python train.py --n_layer=13 --d_shared_expert=0 --router_score="softmax" --normalize_top_k=true --routed_scale=1.41 --balance_bias=false --norm="rmsnorm" --optimizer="adamw" --beta2=0.95 --steps=5698 --dataset="wikipedia_en"
Below are experts of layer 8 (counted from 0) of a mixture-of-experts language model. Rows are named router (the router's row for the expert), gate (a neuron's input weights, with its number), up (a neuron's input weights, with its number), down (a neuron's output weights, with its number) and show model dimensions 256-383. Each number is 128 + 24 x the weight over its row's rms, rounded and kept within 0 to 255.
Before each expert's rows: "comes after" lists some tokens at least twice as common just before its tokens as in all text; "mostly gets" lists some tokens that are sent to it at least half of the time. This comes from a sample of Wikipedia text that the model never trained on. Tokens count by the router's weight.

# expert 24
comes after: " of", " in", ".", " for", "'", " the"
mostly gets: " this", " the", " same", " these", " their", " This"
router [128 150 139 134 110 134 140 156 143 141 147 139 114 152 108 143  99 118 140 113 119  92 162 120 114 145 133 128 108 124 105 134 150 127 149 134 118 148 115 140 123 100 120 158 157 157 102 130  86 131  86 147 145 215 154 137 134 110 138 138 143 130 107 167  68 120 151 112 118 128 139 105 124 142 132 133 140 140 135 104 148 123 141  69 149 104 153 135 127 107  91 103 139 103 132 116 153 111 129 122 140 140 162 141 122 165 133 104 161 106 147 107 117  89 110 132 179 140 124 140 115 120 104 155 111 139 111 119]
gate0 [107 112 123 101 135 137 117 106 133 125 119 128 117 154  81 115  93 127 137  81 157 107 149 128  74 118  99 128 107 110 111 152 119 126 125 146 120 150 131 119 148 136 153  88 105 107 105 126 122 117 114 114 117 118 144 101 141 158 131 122 131 114 122 149 100 102 147 130 166 114 147 100 117 109 101 101 126 112 157 163 129 127 105 151 128 157 122 111 126 117 125 116 134 182 176 106 111 135 144  87 123 145 150 108 155 137 177 108 128 131 141 116 159 168 172 144 120 154 136 137 144 153 111 148 180  92 132  98]
up0 [124 155 102 152 133 108 126 181 126 162 149 113 141  76 174 110 162 160 120 133 106 128 105 113 144 163 115 104 135 134 151 127 127  90  78  60 121 115 144 128 120 164 139 119 167 145 144 147 134 142 128 137 104 107 104 143 127 100 134 140 148  92 159  86 130 155  82 142  91 102 124 118 178 112 119 149 112 143  77 113 122 121 150 142 123 121 109 111 151 123 171 143 142 105  89 116 107  92 119 164  97  88 112 152 110 128  94 137 129 101 117 139  87  87  97 125 145  98  95 113 134 160 150 106 105 134  98 132]
down0 [101  96 163 134 147 135 155 157 130 143 162  95 114 129 162 181 100 135 138 160  96 103 191 116 125 122 110  93 120 113 141 128 136 109 122 141 157 149 129 148 136 153 124  66 132 132 122 151 102 164 118 144 154 122 112 147 131 116 154 128 171  95 122  87 129 177 143  89 163  92 115  99 140  80 134 109 130 127 106 141 172  97 142 139 119 194  90 126 158  92 155 136 104 123 108 150 116 104 133 135 138 104 147  95 142 156 115 143 136 142 113 143 133 121 123 169  88 105 107 102 159 121 124 113 102 118 173  89]

# expert 21
comes after: ".", ")", "\"", "a", ").", "i"
mostly gets: " vs", " classification", " (17", " married", " (18", "′"
router [132 113 161 123 130 116 105 109 148 201 111 141 161 126 141 122 125 155 175 133  95 133  95 138 139 143 159 159 126 112 143  91 150 113 150 129 130 124 141  92 119 149 146 134 109 124 159 130 101 167  77 128 130 113 163  85 125 102 109 118 113 153 126 124 123 143 137 152  85 150 142 139 120 140 144 204 149 116 126 180 102 134 133 120 136 136  65 148 159  81 133 131 127 159 127  91 106 157 131 147 142  94 108 120 138 126 122 107 118 147 119 155 130  88 104 202 147 120  93  92 108  86  98 148 148 116 147 124]
gate0 [148 140 170 141 117 101 127 111 148 122 142 157 164 137 129 118 116 114 160 133 114 144 137 130 106 129 126 121 155 102 143 133 150 157 163 136 133 129 104 127 131 159 156 129 151 158 152  69 116 139 111 133 110 166  90 124 149 144 126  84 144 108 128 126  92  91 103 147 120 144 132 162 151  93 124 104 143 118  98 138 169 108 100 104 150 130 135 158 114 155 123 127 166 127 150 151 126 132 135 153 148  86 144 104 126 127  86 138 128 168 116 115 123 131 115 135 161 102 140 142 139 132 140 134 109 111 159 141]
up0 [115 152 129 109 146 144 107 138 112 108 117  90  91 104 118 150 127 121  87 107 138 127 123 130 122  91 131 113 101 139 138  88 127 106 117 104 155 150 160 130 118 119 100 140  79  91  96 151 139 143 171 111 150 140 146 171 165  94 133 135  75 134 128 113 152 125 119 131 127 110 139 146  88 152 144 176 145 152 167 144  74 114 114 140 123 112 129 123 162 135 143 123 109 114  69 112 152 128 105 103 145 141  59 130 140 166 176 119  96  89 104 139 133 142 111 112 107 138 105 134 125 111 124 112 120 137  90  89]
down0 [141  86 119 148 121 120 103 125 106 113 134 104 116 114 116 110 104 102 117 121 133  83 123 119 149 150 151  92 126  99 130 144 108 141 140 153 125 144 154 120 183 141 103 131 126 158 124 160 130 145 142 105 104 103 135 117 120 145 123 117 106 129 172 129  90 155 133 150 133 111 102 106 140 146 113 172 109 141 169 112  97 104 163 155 123 132 108  78 128  91 132 131  74  66 133 140 103  99 108 136  91 140 125 184 119 187 114 155 107 160 121 143 166 171 119 121 134 158 163 162 129  97 107 136  97 101 185 141]

# expert 8
comes after: "\n", "==", " ==", " ===", "===", " However"
mostly gets: "\".", ".\"", ").", " million", " 2018.", "5,000"
router [141 172 122 142 146 120 146 121 119 121 134 140 102  94 106 154 159 120  89 162 118 113 157 112 124 116 142 170 170 102 170 136 114 143 160 104 159 126 130 195  91 149 173 111 146 143  95 115 125 137 135 142 138 162 148  97 134 143 103 166  95 146 164 136 133  86 107 146 118 117 135 145 115 179 131 139 139 133 153  99 107 147 126 102 104 105 116 140 109 167 128  93 175 128  93 104 109 135 108 126 141 152 115 112 127 110 144 157 155 170  79 176 168 117 163 122 148  85 160 107 104 137 166 104 132 111 123 134]
gate0 [111 116 128  71 120 128 123 158 124 138 131 135 158  84 122 150 114 165 106 143 157 185 113 124 109 158 142 111 120 112  97 155 128 159 126 110 146 147  92 176  86 108 156 126 143  95  89 141 159 134 105 122 141 147 113 134 145 122 126 130  98 108 121 148 128 121 113 136 145 141 155 120 123  75 135  87 143 110 149 160 149  97 183 120 103 115 135 138 130  98 107 120 142 115 185 106 154 126 125 165 107 155 152  80 129 158 146 122  92 132 146 100 120 140 134 108 134  88 100 118 116 126 149 160  93 135 122 149]
up0 [106 138 143 160 130 119 125 112 102 150 135 118  98 165 134 115 124  63 165 120  80 140 146 147 140 117 112 172 121 150 132 111 148 113 132 129 112 143 148 101  99 132 127 153  89 169 125 145  82  93 138 113 140 107 148 110 111 129 157 160 147 123 137 126 150 123 146 100 126 164 127 144 154 161 143 170 127 109 124 110 127 155 102 136 136 123 115 140 128 153 106 172 128 160 106 154 128 130 138  79 131 142 131 133 111  91 151 131 158 149 139 153  89 145 122 151 128 164 135 178 152 132 117 119 145 141 140  90]
down0 [124 144 125  91 129 117 167 118 165  93 114  96 196 104 137 157 127 159 129 159 125 175 115  95 108 167 112 135 109 117 123 151 171 150 131 136 151 125 160 145 145 142 111  94 160  87 106 161 138 135 122 112 129 129  99 136 126 162 115 151 179 133 142 140 117 175 136 105 149  84  97 115 139 141 130 144 110 152  78 121 107 153 153 123 150 137 181 155 150 140 105 104 132 144 147 160 141 137 105 155 169 101  89 119 113 146 121  97 208 129 100 136 111  69 123 133 115  67 127  90 141  87 102 123 152 139 120 143]

# expert 18
comes after: "\n", ":", "==", "===", " ==", "("
mostly gets: "Personal", "Scientific", "hylum", " www", " Insect", " Arthropod"
router [115 112  98 111 146 122 159 124  75 125 115  92 127 111 132 157 182 115 173 160 154 105 117 109 130 123 155 149  94 103  82  95 142 153 121 140  87 156 123 120 127 152 111 135 111 103 118 144  92  69  84 114 105 164 145 146 150 139 135 158  96  84 144  96  75 148 123 102 108 155 127 124 138  80  95  98  96 120 128  90 104 109 150 165 152 136 106 158  83 127 130  81 170 119 101 130 148 114 106 122  99 114 148 141 117 122 134 130 127 144 123 144 146 127 144 170 133 145 160 136 116  88 138 118 112 125 171 143]
gate0 [129 137 118 101 157 119 128 155  85 132 141 106 120 110 105 126 138 143 108 136 141 104 113 102 153 124 129 165 103 126  98 153 137 135 121 106 115 127 124 138 129 101 117 133  99 108 116 116 101 114 106 157  91 135  76 129 132 121 136 126  67 141 143 149  85 118 147 116 142 133 125 161 137 123 129 128 124 129 158 133 121 121 164  91 158 163 109 153 121 144 102  79 121 164 161  75 135 100 137 118  75 152 134 128  95 144 137 126 115 157 110 139 110 107 108 151 150  84  73 126 144 116 134 150 100  87 195 119]
up0 [125 136 131 111 124 117 114 113 148 143 103 174 124 161 140 143 142 136 113 120 105 145 109 141 133 106  92 113 144 146 155 119 110 144 162 152 129 134 163 159 136 182 108 127 150 120  72 132 147 149 140  82 145 136 106 167 145 111 108 136 160 109 133 110 139 138 101 171 124  80 118 100 127 107 152 136 155 133 136 156 169  62 103 154  96  68 131  94 129 144 109 157  89 131 108 157 172 144 153 132 139  86 114 118 174 137  91 151 122 115 106  92 148 104 142  81 108 135 143  77 130 129 143 108 122 124 136 130]
down0 [146 109 176 126 128 103 138 156  85 110 170 153  94 154  97  89 104 164 103 141 123 142 117  86 118 149 136 150 146 178 120 121 105 161 149 160 119 119 108 123 124  99 117 129 115 122 105 129 129 143 134  95 130 147 133  95 122  95 141 121 139  97 125 118 144 120 122 143 102 106 117 150  91 124 129 120  77 120 117 103 124 146  93 166 108 155 154 143  85 138 117  97 135 103 113 125 176 147 144 164 113 131 115 144  88 164 147 150 123 141 136 144 133 134  96 125 162 137 115  84 143 138 113 110 111  85 162 154]

# expert 14
comes after: " ", "'", " a", " with", " =", " as"
mostly gets: "'", " a", "’", " A", "An", " an"
router [124 123 139 164 165 150 143 112  98 137 141 149 140  93 100 164 147 188  90 144 125 119 147 189 141 144 134 115 144  91 159 152 118 152 116  89 129 107 141 142 172 107 109 132 123 180 140 115 133  99  94 162 144 123 102 135  87 132 159 153 135 114 131 110 108 109 106 117 152  90 109  93 119 189 142 148 108  83 125 100 124 141 115 124 127 126 118 129 116 135 117 162  77 100 121 152 135 138 114  97 110 109 132 135 131 103 145  94 147 116 143 132 107  86 184 121 153 144 149 109 178 140 109 107  97 136 150 143]
gate0 [127 169 141 144 104 161 180  91  97 176 136 159 127  97 101 113 156 104 157 105 151 109 152 135 118 135 140 117 127 141 107 141 113 144 133 101 142 153 122 140 110  98  94 158 115 109 128 151 152  95  89 162 102 134 124 119 137 141 136 148 143 119 112 132 144  91 131 131 113 110 100 139 164 142 139 140 137 133 109 128 149 111 145 125 119 113  97 127 163  96 145 182 125  97 150 165 156  85 131 113 156  87 146 131 147 150  91 127 110 175 139  92 149 136 165 174 147  93 128 111 113 165 112 123  96 109 144 128]
up0 [133 113 128 118 160 136 116  46 161 127 129 112  90 162 160 148 114 136 134 111 137 120 140 150 138 115 100 138  86 116 137 131 111 117 117 133 158 108 148 148 145 157 132 132 107 115 149 117 133 170 126  81 131 137 110 119 148 127 113 110 107 106 137 146 129 134 138 129 111 128 128 153  75 132 120 106 130 129 107 113 155 129  88 133 151 126 109 106  79 127  81  89 129  99 123  88 115 191 159 116 125 109 107 143 122 120 140  86 127 108 130 169 153 132 109 111 109 157  97 189  99 147  86  86 114  88 112  79]
down0 [ 62 103 105 181 137 137 113 142 139 124 136 127 114 166 145 114 131 119 136 167 155 103 151 144 147 142  96 117 122 105  99 128 112 121 131 100 116 112 140 116 116 141 133  95 124 104 135 125 110 113 174 113  87 125 133 122 100 104 136 132 111 139 174 102  92 108 117 170 133 138  89 117 124 113 166  86 120 141 116 153 140 166 120 145 132 135  79 138  92 126 164 122 139 105 119 110 151 125 148 139 108 145 115 106 116 122  94 130 115 112 130 124 118  83 121 144 146 107  95 121 185 107 143 126 139 104 147 111]

# expert 12
comes after: " |", " was", " is", " were", " are", " be"
mostly gets: " them", " are", " were", " be", " been", " occurred"
router [ 97 152 123 144  92 111 145 152 125 134  87 110 138 210  90 123 114 124  72 186  92 157 109 126 100  69 148 124  93 128 118  99 100 119 115 128 101 132 110 144 133 101 112 133 126 118  89 161 136 121 141 121 139 156 148 156 144 134 110 127 166 109  91  91 167 142 138 125 166 122 152 125 102  92  86  84 106 162 104  62 139 109  82 124 114 132  99 116 122 184 172 126 132 107  86 144 156 120 135 105 167 144 131 112 130 110 163 104 137 135 149 137 114 107 150 117 142 163 158 127 150 100 129 146 120 113  93 143]
gate0 [105 140 135 110 114  89  58 108  89 158 153 172 138 156 140 162  98 109  99  72 115 139 162 154 131 129 149  69 162 153 112 138 149 106  96 143 121 155 101 146 109 151  98  93 122 146 123 130 102 139 120 130 116 179 129 156 134 145 136  95 154 126 136 130 148 126 141 138 185 128 125 124  98 128 133 109 121 126 119 117 156 118 116 175 128 121 108 122 182 122 130 154 133 156  99 158 122  99 111 126 147 155 207 139 136 101 132 104 118 133 159 153  85 121 114 118 160 140 119 126  99 160 138 159 115 133 113 110]
up0 [108 107 130 118 154 128 136 117 127 132 120 159 180 126 118 145  99 109 171 117 133 112 140 121 103 112 139 137 109 133 140 165 137 139 115 138 150 104 133 152 142 169 158 165  84 109 139 135 110 151 133 144 154 102 105 123 125  80 131  85 138 139  89 140 134 137  81 132  89 134 103 134 167 173 143 110 110  88 146 117 127 109 115 149  83 129 101 131 110 116 130 131 145 124 155 119 139 102 116 124 124 116 128 102 145 145 124 122 168 117 107 106 185 126 128 126 112 112 146  96 146  99 140 121 124  83 182 146]
down0 [119 111 121 119 151 134 144 128 135 132 101 109 136  47 135 113 111 145 119 153 126 124 122 102 167 145  94 149 138 122 135  99 102 133 109 145 137 164 117 144 128 147 109  91 130 136 115 127 143  86 134 145 129 126 141 117  98 144 123 104 114 177 105  95   0 127 131 119 175  83 122 154 116 106 130 151 146 127 143 167 126 138 111 122 126 132 146 139 110 140 132 121 130 178 146 144 137 114 123 127 128 133 131 181 158 143  90 120  82 146  71 111 109 155 143 151 137 127 138 140 108 150 128 116 137 120 166  98]

# expert 28
comes after: " the", " in", ",", " United", " of", " South"
mostly gets: " South", " North", " East", " south", " States", " China"
router [ 82  90  97 147  46 160 136 136 123 167 121 121 145 140 193 110 110 123 150 124 112 110  80 144 140 100  84  92  90 152 109 172 133 145  89 116 145 132 125 135 157 122 115 107 135 178 160 111 147 156 141  91 101 133 128 147 114 183  89 128 117 103 126 170 116  90 108 119 125 142 123 106  91 146 111 126 172 115 131 125 131 104 134 175 151 113  89 118 139 142 146 121 158 130 167 130 120 127 148 115  95 160 157 153 103  99 117 110 144 130 103 161 132  98 171  93 129 112 138 136 108 158 180 114 109 149 128 150]
gate0 [132 131 199 133 122 106 131 152 113 115 126 105  95  75 117 118 104 143 111  79 148 121 131 119 108 101 142 134 129 146 125 145 151  93 127  93 170 109 174 146 143 142  92 140 147  92 155 121 127 134 112 113 109 145 113  93 109 150 165  87  94 112 141 133 123 196 120  73 115 147 117 123 150 122 121 100 123 134 107 145 116 137 138 195 106 148 111 153 141 120 124  66 169 138 113 136 150 139 105 169 145 144 122 142 106 100 115 133 151 109 181 146 119 129  74 125 137 130 166 130 158 129 118 131 121  85 126 137]
up0 [142 167 116 114 126 153 155  95 135 107 150 143 132 158 112 139 172 108 107 153 124 179 155 114 107 171 122 108 111 143 137 110 107 145 132 177  96 146  66 130  98 107 155 150 109 139 132 106 142 104 133 161 128 136 137 151 152 135 117 131 162 165 111 137 110 112 126 131 138 116 139 140  99 143 151 163 109 126 165 122 122  86 111  80 141  63 150  83  95 112 116 135  76 119 102  92  99 100 129 129 153 102 113  97 161 134 124 132  86 124  58 100 139 139 145 134 124 108 114 126 106 130 120 151 148 130 170 107]
down0 [130 159 144 138 154 150 156 125 125 117 101  91 149 102 152 139 123 121  90 126 108 102 163 130 103 184 137 106 192 119 135 119 133 184 130 145  71 145 124  94 108  99 161 123 153 147 116 153 152  98 141  89 123 108 133 134 147 129 126 101 131 127  94 163 114 122 137  99  93 129 105 148 118 127 172  91 103 110 140 111 131 117 112  96 137  90 134 140 115 158  91 156 109  98 161 125 127 119 140 124 109 171 103 146 135 125 126 162  89 140 129 140 149 106  70 126 127 160 104 142 126 105 136 137 131  99  57 133]

# expert 20
comes after: ",", "\n", "s", ".", " where", " The"
mostly gets: " They", " and", " It", " has", " but", " or"
router [155 114 131 118  75 117 130 131 171 123 134 160  84 138 114 139  84 145 131 120 134 104 136 120 157 135 123 100 123 104 158 137  85 109 113 144 126 159 105 100 124  77 156 169 137 131 129 107 140 146 181 186 108 156 109 105 117 110 156 136 112 115  76 109 136  88 113 151 122 147 147 158 116 108 170 127 156  97 134 120 127 154 155  82 139 141 137 135 121  74 125 117 114 110 144  91 130 183 160 126 121 123 224 108 143 138 130  85  85 134 159 127 137 134  94  99 109 130 152  98 118 137 152 105 138 106 105 153]
gate0 [135 127 111 112 109 159 174 141 101 140 135 132 141 117 158 151 106 160  82 127  97 128 142 139 108 134 145 142 122 123 127 151 148  63 129 102 115 148 149 124 148 120 123 151  93 123 161 156 118 151 132 135 165 148 184 124 142 103 143 151 119 175 133  94 114 126 120 137 136 160 129 124  65 112 147 114 108 121 126  74 118 138 140 139 112 107 165 144 139 124 147 124  84 153 103 156 118 115 123 162  57 124 148 162 135 146 177 144  95 126 133 165 153 116  91 117 128 106 155 136 112  99 133 172 117  88 122  98]
up0 [ 67 146 164 111 134 100 126  90 134 158  77 117 102 144 130  81  89 125 151 154 141 127 174 148  80 129 148 114 172 103  73  93 129 128 113 154  89 115 119  88 144 135 124 134 105 136 101 138  94  91 118 112 120 113  96 120 134 135 132 103 141 133  72 140 167 133 108 132 131 128 121 119 124 186 128 179 135 132 125 159 131 153 173 107 165 129 129  96  92 125 118 152 136 130 148 124 119 154 128 130 168 144 111 157 157 120  93 113 149 144 112 119 133 128 137 143 138 119 121 176 195 121 107 129 166 153 121 137]
down0 [ 90 132  89 105 111 130 107 139 107 106 141 121 174 119 143 124  94 139 112 145 137 116  96 171 122 144 167 151 174 148 125 113 135  96 112 131  91 115 168 122 178 139 115 120 103 143 114  98 127  93 139 127 131  99 142 172 131 151 131 159 123 124 135  95 111 151 135 147 111 130 109 140 125 108 104 153 150 141 185 131 114 105 148  77 125  99  97 144 101 140 121 112 133 151 140 137 183 143 159 134 140  81 102 162 161 132 149 123  91 132 126 141 105 166 139 158 152  85  87 147 130 155 117 136  87 124  99  79]

# expert 27
comes after: " the", " a", " ", " \"", " (", " The"
mostly gets: " dis", " un", " pre", " non", " con", " sub"
router [104 158 101 140 147 106 184 157 145 119 103 148 101  98 116 110  84 100 114 114 147 130 121 116 135  99 131 103 112 142  81  95 143  94 145 160 115 141 132 148 118 133 121 111 158 117  94  94 145 126  75 158 141 132  89 107 166 139 152 155 138 109 147 134 146 134 110 121 178  98  79 132 132  98 102 111 105 118  77 151 110 138 114 114 135 131 161 106 107 128 153 128 105 153 120  96 130 130 151 206 121 125 104 127  93 164 111 174 110 132 110 168 110  71 131 141 150 153 121 144 104 126 131 109 134 127 131 117]
gate0 [146 119 143 130 129 131 115  85 141 101  86 136 116 113 113 139 102 146 130 155 102 106 137 123 118 118 171 114 128 148 146 170  71 147 168 132 137 130 137 186 124 119 115 134 148 147 142 118 128 156 130 139 140 142 107  71 124 126 108 158 163 141 103 122 121 116 148 160 150 108  95 159 122 141 106 112  88 162 107 132 161 126 157 112 148 136 143 151 124 123 150  90 131 172 107  78 149 176 116 119 113 124 154 138  68 135 147 117 145 142 105 105 160 106 126 126 107 130 125 195 116 116 145 151 147 133 115 105]
up0 [127  88 122 137 125 150  72 135 143 133 155 123 149 104 100 143 110 123  91 118 120 108 161 134 171 142 166 114 141 132 148 138 127 156 153 117 128 156 146 198 110 129  94  95  83 150 157 120 147 142 157 129 125 144  90 107  87 152 101 118 103 138 163 152 160 106 106 142 186 109 115 117 118 130 103 133 156 123 116 147 129 154 147 165  95  96 174 143 164 113 102 137 172 110 103 121 138 119 122 119 119 122 132  98  82 119  98 154 152 132 104 154  88 119 125 109 123 126 119 148 136 143 133 156 129 112 148 132]
down0 [128 133 162 149 128 127 133 110 117 155  71 123  67  99 137 125 181 129 133 103 102 114 148 127 142 107 102  82 157 170 187 149 119 125 116 137 103 142  88 139 120 128 142 162 102 127 112 149  93 164 164  83  99   9 108  90 111 103 135  89  87 131 128 111 168 130 152 122  70 134 143 158  95 172 103  85 150 136 104 130 169 122 130 144 103 146  95  81 128 116 123 106 104 139 131 137 109 133 134 103 168 150 133  99 154 156 151 128  96 132 117 136 103 116 130 142  92 145 162  84 104 151 124 102  88 108 126 149]

# expert 16
comes after: ".", " ", ")", "\"", " such", " —"
mostly gets: ");", "\";", ";", " include", " including", "1;"
router [136 200 139 125 147 127 114 159 119  57  66 164 123 140 102  92  83 139 117 153 123 131 140 130 130  98 145 134  91 137 184 129 147 134 121 105 129 129 154 113 130  84 149  74  67  88  85  94 113 137 129 108 118 143 150  92 134 151 144 113  97  94  97 137 114 122 154 148 130  81 108 137 122 142 155 167 167 142 159 133  85 113 121 127 151 150 119 196 135 131  84 144 149 126 103 167 134 140 120 124 136 126 153  92 134 142 125 178 113 117 138 133 137 112 112 122 132  77 104 151 113 116 112 166 143 131 148 143]
gate0 [120 151 109 120 132 166 128 111 106 139 139  78 164 104 139 119 137 163 143  91 161 108 102 130  96 153 156 136 146 153 130 127 122 135 140 104 113  86 115 158  99 108 130 124 117 127 113 121 129 127 139 142 125 136 127 140 155 128 117 125 124 114 165 124 107  95 121 117 122 123 110 164 129 117 100  90 134  62 115 175 149 120 112 146  87 127 153 133 149 141 123 122 150 153 114  95  85 151 102 131 124 102 124 143 149 110 108 124 158 122 131 117 152 107 115 131 123  96  84 139 157 184 130 130 144 113 130  96]
up0 [115 132 116 115 120 176 151 111 101 124 147 109 172 130 135 123 115 102 134 100 174 135 117  89 135 137 148 160  92 112 154 139 109 124 137 103 165 118 144 130 170 157 162 146 177 140 113 148 142 121 131 147 149 144 124 126 111 167 138 134 137 116  86 106 124 159 105 124  92 112 157 118 111 116 140 139 102 140 134 113 159  97 115 101 145 109 105 122 137 125 115  71 134 103 121 140 128 145  85 137 133 123 142 114 128 168 123  71 127 103 148  98 139 125 167 132 117 136 109 137 136 156  55 127 135 157 144 138]
down0 [137 116 163  98 158 117 164 156 121 120 127 114 126 156 129 106 101 124 116 130 139 130 144 109 200  93 184 121 143 111 121 157 123 110 155 100 106 128  98 149 116 134 134 115  98 150 118 120 143 148 112 122 112  98 111 144 123 122 130 168 129 113  79 140 105 144 126  93 116 124 109 140 120 100 106 133 125 104  69 112 127  95 113 131 114 143 102 111 136 170 116 159  55 129 112 115 134 117 130 110 101 106 118 189 111 181 120 127 123 137 106 136 165 133 140 155 123 119  99 166 101 121 104 112  84 140 114 129]

# expert 11
comes after: "\n", " on", " was", ")", " Born", "On"
mostly gets: "=", "On", " titled", " born", " Since", " renamed"
router [151 120 138 149 136 106  88 135 135 136 128 117 110 154 104 160 111 134  90 126 127 131 146 106 144 138 108 148  91 142 170 122 135 125 138 128  95 119 111  94 121 138 131 129 107 142 145 124 149 136 121 119 111 160 130 131  88 131 149 115 146 118 142 123 122 120 105  93 120 143 125 136 107 217 109 140 107  99 109 117  90 185 117 140 121 125 167 156 123 133 131 120 125 170 123 154 161 127 115 125 158 137 116 105  93 176 118  95  78  94 131 136 125 145  80 110 172 128 156 163 132 140 185 164 160 150 166 100]
gate0 [ 84 138 120 115  89 120 143 108 124 161 161  70 121 126 114 131 106 138 127  85 173 162 161 156 161 113 110 122 185 114 120 130 126 165 151 139 121  83  77 105 111 167 113  82 108 128 120 128 118 112 111 154 129 142 100 113 120 125 129 121 129 100  68 175 105 142 104 132  96 104 147 127 127 163 109 120 148 106 108 180 132 101 107 132 112 143 101 112 113 128 107 129 133 116 132 146 111 115 116  95 134 144 102 168 190 157 107 114 151 124 124  77 164  77 127 175 101 121 145  88  90 126 181 132 127 126 141 159]
up0 [160  97 155  92 133 133 124 129 120 116 141 139 151  95 133 143 170 152 172 116  92 137 100 124 125 139 176 164 128 128 137 133 135  99 135  90 113 163 128  71 153 155 120 156 135 117 109 116 101 132 129 187 162 104 136 134 105 152 139 135 138 147 143 106 142 159 128 103 122 147 169 117 164 116 118  90 126 107  98 110 131  79 126 152 114 158 109 182 151 142 172 159 149 124 106 109 102 119 101 102 146 145 106 102  94 112 143 145 145 131 101 162 152 144 107 126 110 137 116 104 121 113 105 122 142 101 141 151]
down0 [132 127 115  83  81 128 189 157 146 114 156 127 110 108 116 116 141  79 157 111 131 110 136  75 106  88 136  87 129  95 102 167 120 127 115 104 127 129 139 132  70  98 135 115 126 135 121 122 130 150 186 143 155 125 145 113  87 119  68 117 122 144 138  95 144 129 125  98 109 129 165 148 166 168 106  65 123 111  76 126 142 136 141 122 153  93 128 169  99 130 157 176 127 145 146 124 122 100  96 146 114  99  80 126 143 111 140 148 145 136 143 109 158 133 131 131 144 138 111 136 133 138  84 102  92 111 130 112]

# expert 2
comes after: "\n", ".", " was", " It", " he", " He"
mostly gets: " became", " was", "In", "See", " remained", " is"
router [ 96 120 114 135 120  86 148 169 113 124  66 126 126 186 134 132 128 107 171 132 148 132 129 123 144 124 119 131 128 145 140 133 117 121 108 149 115  88 113 150  83 125 142 125 102 133 111 140 108 112 108 129 127 128 101 158 117 123 151  70 134 161  81 141 186 133 119 141 180 126 111 103 111 123 154 105  94 119 112  83 143 119 150 106 107 142  99 101 117 161 121 142 124 135 110 104 165 123 166 141 151 139  98 107 142 111 145 106 123 122 121 149  97 134  90 150 153 130 144 178 126 127 103 150 134 154 148 131]
gate0 [127 167 137  96 143 101  83 109 154 138 116 149 115 150 140 122 126 104  93 114  86 106 143 116 135 114 141 128 183 133 132 143 140 108 102 118  85  78 116 137 133 131 155 187 111 145 152 144 114 158  80 141 113 139  88 124 155 131 143 136 108 142 129  96 156 126  93 126 110 157 142 109 138 117 159 164 137 132 106 104  95 126 121 108 129 153 131 143 118 125 196 109  93 131 109  82 102 129 106 122 118 100 124 102  97 122  99 173 121  93 129 113  93 103 132 136 174 142 125 123 121 157  95 161 136 154 103 116]
up0 [ 94 126 127  98 116 143 147 136 149 151 146 127 137  95  82  93 115 135 116 108 120 169  90 119 118 132 150 179 135 151 119 123 150 134 129 135 187 117 134 171 101 117 145  73 128 132 138 111 177 134 156 145 132 130 100 151 132 124 138  89 120 129 106 156 144 160 112 123  87 141 140 141 167 125  96 150 150  90 113 146 120 119 152 126  85 156 141 119  99 115 146  92 109 140 121 149 148  99 141 104 128 168 176 123 159 170 111  90 180 110  67 117 117 151 154  85 109 114 130 135 200  93 124 129 130 104 125 123]
down0 [118  84 157 121 121 137 144 140 102 149  78 152 134  98 141 105 120 119 114 163 179 144 129 151 148 168 132  93 161 110 175 123 109  91 163 131 169  97 145 153 143 105 141 123 158 119 143 125 171 130 161  84 147 122  97 173 110 131  96 124 140 100 125 145 109 135 107 115 156 123 124 146 150 166 102 152 131 118 138 108 183 116 138 123 142 128 121  97 110 140 113 115 141 108 121 127 104 147 131 126 104  99 125 108 160 135 111 132 109 121 151 145 137 118  79 172 137 116 120 132 146 109 166 111 149 124 138 111]